Experts of a small language model: 6 picks a token.
Below are experts of layer 3 (counted from 0) of a mixture-of-experts language model. Rows are named router (the router's row for the expert), gate (a neuron's input weights, with its number), up (a neuron's input weights, with its number) and show model dimensions 0-159. Each number is 128 + 24 x the weight over its row's rms, rounded and kept within 0 to 255. Numbers have three digits each.
Before each expert's rows: a language model's description of what the expert responds to; "gets" lists some tokens that make up at least twice as much of what it gets as of all text. This comes from a sample of Wikipedia text that the model never trained on. Tokens count by the router's weight.

# expert 29
What it handles: Name endings, sentence periods. Final pieces of personal names and common first names, and sentence-final periods, such as Oliv-ia, Zonov-an, John, M. D.
gets: ".", "o", "i", "a", "an", "ie"
router:126054123120149126170123127086121128110132128124106100145123162137060104115095134115138120134137172139118128134072137122094145162120125128109159125176142166133128156122132112101123106153118106170108168120143124129126129099115171139138074149143115110141144135110094132152139089134126107120140114143080098104124165100110119089139147143121124083148150164110124116088120181126129210119121154139121143103122135155141139150160124109146086104114109119135150132132145181140087123127140102
gate0:118127139134183146120112162083136135087140134134152136131133150102113138134122115094155152152156122097131112072148123091129152113135156084090137139140119146123119153128148151106138106156143125134128153145120125129126123120126129165149119150136122093132180131108118075122125152155173140116133121165094127127150141160193129144130111152133171131157068103113155085115135137104101126116109150171129104081163144101140133146132076136152157125149149050156117155136169164134141145152153130
up0:147131153137136150136157090128118153087135099111121119183133082136114135086126158104112156138109120104091106135091119136148095149128129156122140118129119162141094095122125124116117115089152136109141142163139106171140126121051129133125146138126123135138088142138093085152139105127146137122164114159150151110146142096103183155094151132143109150151082132050104152149117129123105136089137107156096139095129096142093130130116100118112093148129168116099199135126140145127132144145148147
gate1:122128156111106118096115126121121120109136115150116144131124152093166111092096078135099141127152137092116142127115115115110158106114111139149168150162160143090161137142103127132123084118127111136115124169117110105106110116093194135111145155090119128141165077133111070131133132149117109149120107107101104103094154131141176122116106109130130116087156185104114141129091118152114128106144142119056088150125100113155116141132138172152083081108110134152112121127151135167102110142136092
up1:136127121104126137179159125143149126098125122097162147139156122121116142096140121186120144098196131125099124195149131144138103142171110130135139154138122148128079147157154142126108118150109091100135134140100109159135118128096114132132141130115120125123139129142135110125090128145153110189128134095129136128105117141164149075134145126090140105103128113105102115126122146165132146116148071095105160169109172138161130142131125179173156112074118113121122101107064130099116149134094134
gate2:086126147136116168174119161130149122158100137093133151120130152172145142120163088129101148129103139129132139138114138119125140115119153145171130172168097142135124147214148172142133115161156104137141144106126131149104103173143094128105124152138131125111153156127118168147135128178074110117079113146123086174137125117143159163127108114129141088133098119123133129168128173120159123153143089169144126106142155111129140113129121090116159094094126156119138137136117154163116089157122138
up2:078133126154111106124092145152151138106144131162092163159139164099130154114112129182136128109112141121129097141120111153101100098141113161109118182137125132113130144168135207125163113202124124119100121096129116173155149134142109103124123132143103103160139154147093115126135145132106111128123181140136124114144157170104124131148104134151127097103129122173079183140110140134137128089179099152114131082140122126118143156127157133127129153166087110107130143157134101129127147119139138
gate3:099152124108108110148087139131099165135110120132143176111108179149109165136140173102131154141125183169141154104133095095117144138154134150107077123126153128181183094109112073102086102154131110159091109125154124149129127114100129118123141136153146123113144150148159147103139143092174117127148119129146103131097144120093146126156104132077118100165165118110136129147087123095135146120123109129095162103136122085143152117137149138117109073150128128130116165154144129090126130148136129
up3:065125091107085156136145131155064154096101108153147117157120146107097154173143119128144121102115145148115192117145116138157113129094129146096075127122156087157150140128077104142135125143127114159131103124138150149138125148115147087126132132127139119121100144131164117146149102099186076130155135150134127120097139137131121163177126109122118126118168105095147088110123172124134139174083130151079131132115113090121107146140164145111140118140144124127126115172153129097109116133148125
gate4:103116096147110100157140150118116120120118127199107123114163114153069145117121128166155147118117148129119137104130139113139142139110113156125157089160145129145158143147138119145118164133144119137117156150127089102091102120101109109124068116122086110105161138107119122089140133091105159151151132107093113106131122106195104146123125129126111073125182138155141132128105099109157110113146129139122067099118150155079077117157121120139107126087157105085126095114140106138095119153127117
up4:141094113111102101105135137129167127115132125161129122175121109178148074140121126112115130147118158130131135083144134134112127119141124096089155145190121143093161140124105083152159108165147162154117124162126100125140141114161120116120147170153136126149116088166143165100134096092113108138140087135130090132108156061105132108113128143159094143119150130102096130141132134164135103112112098124126157141156107126144148113126140141164114119101114187096139115147053128107165143141126110
gate5:097124093141132158122159109137124128149140135109133110122146164135115129159124121152129086130129110115193146126117131119138124148157121138183089157172157107144161111092128125122183078127178095155133165136118097141107110110165119125132151118135114147128107093144118129140138101123122108109196157165135091115145137157117144095141128165171103164118152124136114161148154144136134125109152172170110097081117110157118144108117096111112083122189118141138149115156128160121094117114129156
up5:147146150142153084114120138146156137115108160101146173111145089138119142114128164149138119139127140146141100152083104134163137155112129111058103122103132095161116121158090088131127124135124168163155133167142137164132176124111116126135088131129154121150140136097132131120147113074100146077120140142125105126120131155074108155102127144079141118124180137139136096164116126168155133131170145118109164158104082113134094164118136111147097151097139122111153117088137146142168154113122124
gate6:136149132138123127123108126079134111122141108102078116122152106116089132147102136127128125151156122133121144100107103126099115154171121101130169139117107140143127135155105125114123122110087141188099151103137143116131107110136117137123127123168132147150129120137126166091139134088062145149070165138129090156112161139178093130121134101170110135122149142088121111112138129107164123128131143160133184114115122128156191173125163159103145144092149134129130098135113161196098125076132138
up6:110161105114147071160148127163091146125109120144150112098092177138119103143144094168168117117149177136143126131137117122129146164100105114176097094130151105115114124126094172119133107149165160126147142120139095155179114108133149170165091144099105159140120140122168176115127095159157136109165155107136154135107114139136125108168137144100116120125090158108132133172127111113119123144127131125134144101147130156122096102139090106117132133138129113075140162120136162130132163160173102
gate7:118111086157160106128124078116105149141108143117115084123080129113086115125111093128158153145149134105140081152142083102087139116145120169118117112129116143124168190182167136082119135121122101145163108139110121109153145107100138078117116154107105130124124170118140117107138115113150111146100136141154124121100125137111097141121131111109145126168136138121128134137116140122078165081133124130135087106137152156106139099101125124144135112107145143171082065132105152145120086098114088
up7:176150133113110150134134148139159165165117089147091145126102151115110085091156154144092135110114133118101114093128146161155145122099141124169156165152136118134162114121120152134113167180138147169129097119135132143158100097156094132115104111142097153162097132150152086171117133112124172106148123103113130096075123099172108135114095098150187130097119160131162108120146123116111117178103096126109150134121117135160117125133139146096127159172131149124147121129136113128181120111124148
gate8:121121106103181129121094131143125113163153167126156138140145130141122134067116140120121153144090118118095116139116167141102103100136104113122078133082158132115086147163147110104112147149118112141145136132125096162129106123087146102113179108151127149163136128122127192092136137136118096083132144156106131107120153088148141136149140153168139140109134133080079087119127122143128103150172113149141132119147093142117130098135154124165131169155183098153096114157148130131097114156163111
up8:116118111131179132111131166135106113057105136120113113108142136113127164083077172138108134134094117103167153132099120145073130135154108161114173150151161121140110163080082122155103083166138121161114145125104148150165137134131096152106115158125136137141137123138125111159113111124135140109142147120072107136094105122139067181153090157168133170119099142153126143144111132117127100116147135110099111142102127128164130148139123121122129117091151113137153138139128114120087104132168119
gate9:127138127125121137128132127097141155100112153134138134142122138104149127153120119140128112162118152106093169135116109130103126123110104167120149141080068159115126106111121143162108119149103113114185095162158134132077128124145117092061139143180167122159105164118117163164133140108143094102122147122109104102158151133153148142152121099124110169136151139130130100137134099122101127104107162151080093078151155125118074147126137142132135101135125107145134099144146137185132108085151180
up9:133116109149143147157135124104143129110133118123125150087133133089123112159115166124129125113147121126104130094106174138147086142134111095130100128098159139149155091162107160139169088140161143154163124162141152128145131120152094124140140128071129096112132118108117104081151158129127155111139082114137145145174128069137118151164146151124110109154124165140164151147178152155171137171121077158139118140144164154141095132096122129116124115116142094132149139125113055091107149110138113
gate10:128137139139176092159094140137127127092126148118156116121093100107073156122130109080108127105130083115127155150134114116115126074108116112088136120142116109151151113109121165147111126141110150132107123112159101114116109144103136164082127138130129154102082140139110094188138151148091142129141108160128140171068119102166098095148136159135131169128146126106101151099113159157143128102135132142169127106131156129107133185176143120097079133122117131148140139113120114067120116114139154
up10:147140119126090075111132122125126173124083144139159083110123117165133175101168095155164158111128157132171155100120120137186116148113128114133160123131095137144174140140139096135182140133134130166123113113103103164118124096104152143121163094165151099094159105134117110157184148159100131143159138099144122160115114120090123127131135123116143122140154134097145161122156145147119071142132130092134119111090156123100155136151099123109108150133131145145115102110123120136087169125169134
gate11:141130113107150093169124136112124106112122093140121154150183124101154134128102143136139146148135100162150112128105148136149102126111097121112125124164116118155137117137088136108166145114152127166115114137120149155124146129139144089089160117128072090122120118123168076166149141129128152090144096165139177128102137112122111157153167155145125114161091153141079129113147123103125088142093125112136148080150107129192105093116162122093110111119143133102111132160149142155100087094166157
up11:151117119155110115167117127132146094108099140112126162120135143098157123138119156101156131165154110158118137109095072089146087134103144099081139130134094115149145104161161139124111151105126132169111099106145153119111128131138130148154134148175091110137152111152178112143068111187157112135137126152086167126131158135146173095142130187152121104148128128119127154121139134121098128133107161137151077142103123146134106154157142122123073091120097151149129159149118098110146144113134159
gate12:133135092111137122126161110125160151088164119102116140112134123152157144148122114047148132111117145166115110145138142153146118142125129127119125173125124134086101118081159130148135155120147111128121149185134110112130138101143119106117092106115139141089103138121134142090146125137120128131077100105139093071073153097158122115173085128136085092145155139162087128131119153111097144105118118174156113127116142107145139146107148125156149102101096151152105127167179176140139104133119139
up12:139134117143174082119110116090119122146124114157182143144117163122176161126118097133080105151099096106133133123123154127179124094079117110146119114125177130118137152112131090136117114154075134123165174129112157159133155131095130096096138149119162134102159136144105111152105097112117193099123151122166163123104161148130149121094115136104134129160161103108102161144153125143099168116119123138112126145148147123159081123128123112114100102121103111099117147188144127140126128106104134
gate13:148157119149115108146128051096160141148154143131150147118179101097131129134114127158145094146115110070154163157137138150131106119096140154128176127160123102134145123151116086162123155110131066166109121109133135123120087131128143130140104116126122160160110135159128123150149128141123115133113118133116122177087155110154121094141137153129125123121145098103151122082167174106154169160124103125108128141137101133090114101111097131142146146109079094128099168129164152116139152122115073
up13:129116173125098111108115155107148136128088092145115136098171150108143185126112112099131112132151146126121111138122109125118140153156097129152120135133138116123130110130145121104106121118153182146181113078126108101119148140104150080140142151111079147097141152149147114101110086124102104094098139159145128130144118065153146158174115118127139126092120104142148102132177133133116088073120164133107176118117112159126161134074151101124138118141149093116129091146135085157108099109106133
gate14:123113140127134131116078154103135156141099088153133121137154095123116130157144096141156141121131138158100091132120108159134175154136109148097151154091080184111155162127105142102118140113159102119097124111100124109145135075096100124084146092115102125119158113121082163159141126197107097119157119136133147130089147095168130083138138129130152117086118111129128114146143147119111080176132111125124145123125110124101109133180101116134123155134129133140128135165107135114075118119085149
up14:139136104148147160129134075123133116141136125137169119120129105126135108138159109122137134131141124149145133136117102136131132146135112134120134128139116124155120143153134107184160116107079128109163102169135157179142114170179161046142115136121083160109142143176131099125125150109113116093141080092129151153142092149143112096139071108170148161097119141132133111156142126140100139075133134117095094121162144147110157108169106146098112132123097102117143132128093106119143177166105128
gate15:154169102136105103138118057111130113092113163111127097172129129122163131121106132102115137110114123123124130074150148117165129123149156109137113140132124155094126104120134129100094138114139128143128145118157169161134107112081119134163134148089129141146113153138107163163148132120122128144144140088163104144154081072156108125148128120127100131148118150110141146095092158135085114149101113119096111104176160196152119099178149103104123092119105144116165159123102141120096159149124111
up15:150144106142112185154111168164162127143075178143122120116123113137107142153151116128079146131122144161148135109106161148116114137114155143169062096087141165136125139157129126140103108143127150135148136131158126113142101134116110161127131127164092125089127168105126102142117167119114138161134164145122115136102147121095191091109132114140148132126164143109096151115135128124156109117133176151077119135135113093129130107140113122111136163112165118169129136152048152089105120126121125
gate16:109113117123159163113132154115115115105103140125168101159119160095092097155120131116155103121204101091144100154104154134155116123102183120093133149150138132112134151131118103112095110156109064110127137148139141149119117114129127123117087144128142097088127124134150177124126124130122093110126130113074125123149149118086120103131146116114078121115115140114134170119068141092147112169153139126157123104127159132125113136138115133147115098056110087153116099145134162104156145088110117
up16:107093116155161111100136104119099173151133130109088128088121139101120142149135123128114093108151141104083073088112103103141148135131198119140129132142131125128117128127115153093136095135102110098159151192154148101151127111141138099091138169146121139141117128130114102167151132164081067158127140126115126117145151138099114116151157161125147146111120168122127107136145157102105121128115127105125114136111138143195085158102105102115153140141134155136150067096163110123120100146127111
gate17:124123133162166131140087091080148098127111122086124132133141140169143137165128182121136117129115113099141114148108145176083101149126090175136181123128155154124166165113122127113141127126115139114149113136088136147083145125126118120097114152153099136109169094095128131115162095125120117138104146092105135149198119083107125124156133130149106086126119114110108145104144147162115100109149119146108131119141129108142167158160121131137112094160103093079110126087148147075136148127111143
up17:110091127118124080131116153129108099119121147165118139131122107147072133155121149097081148154142137129112136158134141149172111116132156137134141119144093124127105182102107127139148100148109111123136133143168153166121134126055155143140142135133149122137116087145181091102118126137119138151100099150115121152131175129128094115126155100115129129134091151117174150081130142092165135112105143115132133141172119166128156175174139127111088140159112122142138086091107160134143150072162142
gate18:095105126145122106124144096102128094135148143152145163169133116100130120140130126113170127121150116113149111109083098138127134175127148121111115158124097150125118127140069117116102125124130140123137148127123110146146168122120099127124151140126143168192124100145159119105099129060110111082113101096157184138112083147153114128121134148120131144145126143162125097154122146142165159123152104158140116127135147122110093170107140062192107085126108089112146165134108096123116083124109105
up18:143100182075150121111115117117096140114159156157143132128111140088105089184111095147127128116133103127161168108152094160088098109118156125112155164129105124166118120157109108125114100108126110152119138130183098111128168092120126162107150126106123137104136105067141085164156121096097143159129131124121152155112131119160173131113128127135142139111129140099134137083093123154107122093121092128137181132152187160143107097131142129118105095119126120136158157102111111125138105137139151
gate19:114151161166111118126123125164105147074126176106130116093129138114109143141129148111098118129138144153111089164094159125091120143091132112122113089137132160105114182131114156165098127146085098183134148109133126111125161092120112143110128125124154160101149166121132143151110131116119144148133145111115173148139151153113159127100135165153126110148143119145122164103153165143129140138110190162078117093126100159115094135095167129141146103097146129117134150148109191099100104156104140
up19:133139136153123150084120102140132107109126160069060149133111143154152123130150095163102114130108162068130174113166105079143117126182124161163132111163130156109142115158145145139089091131087148149135110110131115112120152127088116163110143112139122119136152097109136100108159106102141124077134126100139146146109129153173118126122120127160133147126105135114122130141123137126166110189183149163136125123159104096149094119128083123145129131125080116147096109109116127130113129133104164
gate20:121127136138134105114120125088099160137142109085108124094139110136096097088147155098153113170138104147138102092112172101144158138144129146158115119129122126149184139117138110112132107128108135150117146155099133140120134126146115129159113119135109149142103169134058118155145118148120107108144095121115138074090115086096108111126154143157111135120097161092153118158139168185125134135163124101101142119083173109124107133138136145167139139080134126086114136106166162189141111153131156
up20:137179112119162121122143131135146108102113107122103119114146110111111130138103096120161119086133090093112132134116117113120116116141109071121090127113121140107114112143116152158151104084123082112112157103157107156112098109133134133085077094139082175116105125197152119125112122137113120133109143090163121142116130148137129136117109122081105165165146136162126146136148070112154130113133125143111125168146078108169133098130132115143112079120155150127155065142112105095114109092154124
gate21:074149129097119155123137124165121090139148133115143150099140154184146122135133104094149166127097117132098159113123117166080156147086122113103143106095126084129153136106134144110113115128127055169105171143129128122142129125101112104135139115124118105131152102104146133117149122114140124153135107155119112141101164091143121155121148169171131137144106122125139153109099129141120108136118118136132130117139118094151063151109117120175154167093107118111120131074105106142092145072183162
up21:087113142126130128081117101135146126117144094162151184111121144110136128161183113140147120103110110077131142109132129121114130101132127143113133098141094163154140118086127122165170122122171138133164112094111143085123126149101073131156119147115145142090109106128123097102098157170122160137113092127125122109106120132095130094089179179132143165118070100132068112161167139157136139124114168091117145117112135113121122145148155130101134165123115152124116113112148137151105154131107153
gate22:147107145119168100152085133109155118158192117141084115132127154154152120116140121131138135151126130134168129143160164131130144085143132129163112116143134150143123088092132143119108140149140109159125167096137121133141135141146175110134113141138159113122116113119128098133124135094107139090130082142101139093157141100119172129102159117153116117165160143120160106146121131161121110136073089113103128118150111089100131136137063141093112119097136108130150091120088156077053150098107121
up22:124113053133107139104129133142110115137085118099122098111149127139104105145142141105125146120133143086095115103052084162142139131095116112146129112126118114099110137148134108186145137128123143106127125159099127143128177098085113152110144143102116130109137120100126157097130087147130129177124138133131091146138059158154123129129092142107155121079116110095073117137121125141121134128151130155122139136128143101125135120118178131126109134120120133165094154168113089152181117157171153
gate23:110126122146078084143132168116132109112143145092123145124144116097098148140145149121156177113156146124150140129085120131106083176136147136165148120097127113184144146155107116152144117142164159096177170141143106137113125120088131115092136144123146096123114160101116114125145142174126137157171107110157137110158145117098132117159138102122089143128136177099138154095126137130126114116126130077121140149119135135153132128137121108135102162144102091166140160162128176126079123091146066
up23:094214158168136132151139145114112104113153147135127154145130136096118143146143123120148136120104142129117116098093095113098099114138150151156162164123139141088142134187127107131098153116139074128114146155137130106117097113083166117137170130138124080119169164154128149130102117150138132162119136142136140132134154108136079137133077154122129132122101115114154111138084150125139143144183131088088161139197103109163113106147133122126123140075142102134165112136117139131137136119125103
gate24:128111071130149086137132129122115102125112111121082124111099158108140073111161124191160112082085122145147169128140129141139125136154167147190152114157141173134096146124156155144111080147108111087161119111151147108109120145131133128094167110117107106141150146150178125114124145126158137183169126123118100113057135112133118152112123149158110124102135132111109083153112163137153139127112144155110116148150135134138127146155122118146101125147123094107108144147122172121137127103119156
up24:089160179134155139125156138150148122138090118135155088167099129153137205140115126105107149140133113105112095121096128138119131117105140119123113142152115066116172118135150125107133095138122143133130116124114115117153115104116098143150104140151147171131142140142144149120167142132116124132123117167116145107173089176141175142124156144117131100154129160132162108097138102118119079123128088140143107143140167119066118136152147173128154109088099135145099081122093090128122119179131154
gate25:074132136160115134131082098129155141130143100094090148083132137129128092092170099099127121176146124117092098118153118147129133109070136109133134067146142093100142138137166115147110106136152119107100134122146143111119122152126121158119130139126150109172154114114122126138165145100134115102106162104098151140092173129085122120164128094129124139182140168112142141176161071086157140103141144177160121096117134159124096125155119122119115132126095107131140115147102140114150126141150147
up25:150157119120117130141112196159114115085139134121114160109100161139110104117147125159134168155114141136152125124136116115118141087153112082117117123156144104103100175127124132087126114106135103146147121135117128143142119190102146102117119083138126111110129111114106089127129128134095100165130111172156133101114163132162150140146128114146147105124097125117136073171159092137173132121130102163207121175094144123133099109124087136121132139081163127116139142153139124143162117155114172
gate26:136106083137140087125136122164115169069103118117104119116089181184110079120134124155131105146102150117130090168125134128133185115109133078129128103121126128147139128155130156122143115132141133114087173118153112157142104124129133140129101150122130134140119142114113116151152101130136100121163137144096075146150123148149143140104101164104163077137155152138128116110128182111110148152141117127118156120153149131168144117156146125210092144116094163130117108124165101137118154106111137
up26:140127120086161098131103116113106151098114124144146141117116170151152113124141149149132082154130136111121115149134161147124155146113138094126098123130134120153142124121114141123151137096122122082129128120167073182105085138129111140124149104102128104117127088107131090159112121143143088120154148181076101140154119121101143130070085141137155120129121134166142082130119173090107096135128128124118123095175167109120154139138157099185093119132103123165115092150160122116087145139083134
gate27:119133106120122097159112114095125117116121096151141162105147184117129155113153095135125139157115071141120125133139104078147140110133103114131098184115173133082134144118103126165119096118105137089139144144129125112139136108160125072117158164126131168120080164104106161109165158136102159172168146137129131138153098168121107118118178156126100117138109110128083122115144092130129131127132110100164112137117111061160127137119098103151150129111098097150149139118124133100104110136095151
up27:092122119141121149115159128097123087156150166165116115120139110152175119128157150152126125147087150140145095152162120108144090170136110159148123132162135116157108132178128122153128172087110120125140119137097090143084115136120137118039094144118103126120110126146143118100123134140119148136140155138105071109126139135138172173112136116144159126145098146147110145117139111149093131152080097103090137163166161118144137116108136134105103122120129129097102168118119124112134160154188118
gate28:149098137152107117155113175121085101118134113161145134173147147162155155118107125127135088178118132138159112106108114180138108117135077138141122081112150131100164125117152084153129109179140114155143120093128146145163089165125104144146142130139100141122124150159119132111130143132136112126114131179144117115091151135112124159105157158135094112131139133122112166093158130124114152140098156152192107119128168126090129143158184138157146173156109145137160101106139158121112113155158122
up28:162128152158141113152086148108090159130128147103092128170169125111084152142102159114148126128150173164136155127132164084119156128162071132122136109135155090153147096134119107163137128148114109115120140122160125130119063095145106139150137132135064121083134147109107120158082117106102132137106142139139106123124178126132147114138157118116122166141108141119146137156125132186099114099112136119171148108155111106137152150159152103141170122158099148143099115168137125134136139130150171
gate29:114137157085145160199134126113130131083140136140122134136125128155104109100122121110139135139146133093132121130117142133126117192138080145139137144159124162173101143156132137103112116167111177106087110116100162174172112099160122119120091130120126142140135127117118166134130094112163098141139130184107120113085129122128112124105159148121117156145125156161089138098105144143140122075116122112136102172110111142137087115149152116098136095146115146116187164171108126142111182125136130
up29:167134163122118133133133133159160203132137120186148141132149149151132110119156112109090167113118150087126122147134117128141138182146103173113120113122132166160105148158129155131171083136141129142138130124128166106134114103158153096088108113108147111124131134103134170101095098145139115173102102151123127125171140132117079130126122159155123134112187172126130144146081114107123123153133113145133140156139128165142132168167123125107119099120147131162186109141128108118129137140175164
gate30:139102131125113143142125121039108128099127093120112123126085141092124167142110109130139105148112130148132148125103157173090116147130122124154110162135129133139145145104104123152138133075157138119122121117124150086109139156124168103143117124111127120137116150148117163153138099159112123120115146139052166138128100146124139193114120110158113137128153119156146140094060141136117139121123154127103147105110103174133146101156105084150129161156176113156074149119141141119130113147138179
up30:156128105102175130116098125123114180151081081078167132134067104099134160159123124158102137154109145137084126092139098148097104139188148140134125145117148161140086134100110084135139129113118136158112129119123153117127146116131153132160112125144125151119105083127103173127109108103125130146114117096102143078115111132138118129161122131149088117123150164133133126135137155136161155087107105142137137151135119138129154129113141117102077174161169138076081097118146123115125165113127135
gate31:109153119138132147089133133112140094130120125129089130111114109149075119120144134141158155152138104144163128098100134175213146142126150125087166128117098137125168124124168094128140111111075115104158117133150111104093115101093135068142120122129144150166111113174127105109134130132141089142146158188124163147123171128165166152120163099081138118131140147113110166138148158144120119143130108157108126131146105105127128137105185091120127133144156134139107095124140121146130158156128109
up31:115087136133088091121165180128125179107146092111136136126174104154156132154136117164097114122104088192147144100126089134150151148133128111127083098156106142127123128120094118117113127128168125127124164145096111088130061150141133114131143097121124128140162153097108133135104119144128136102171132109100170147118131119176109136089129128119137129133111117123158122126119072132113158128131132128117111090147071119103105090104186100109105152142135162158121098139121091127117150120128109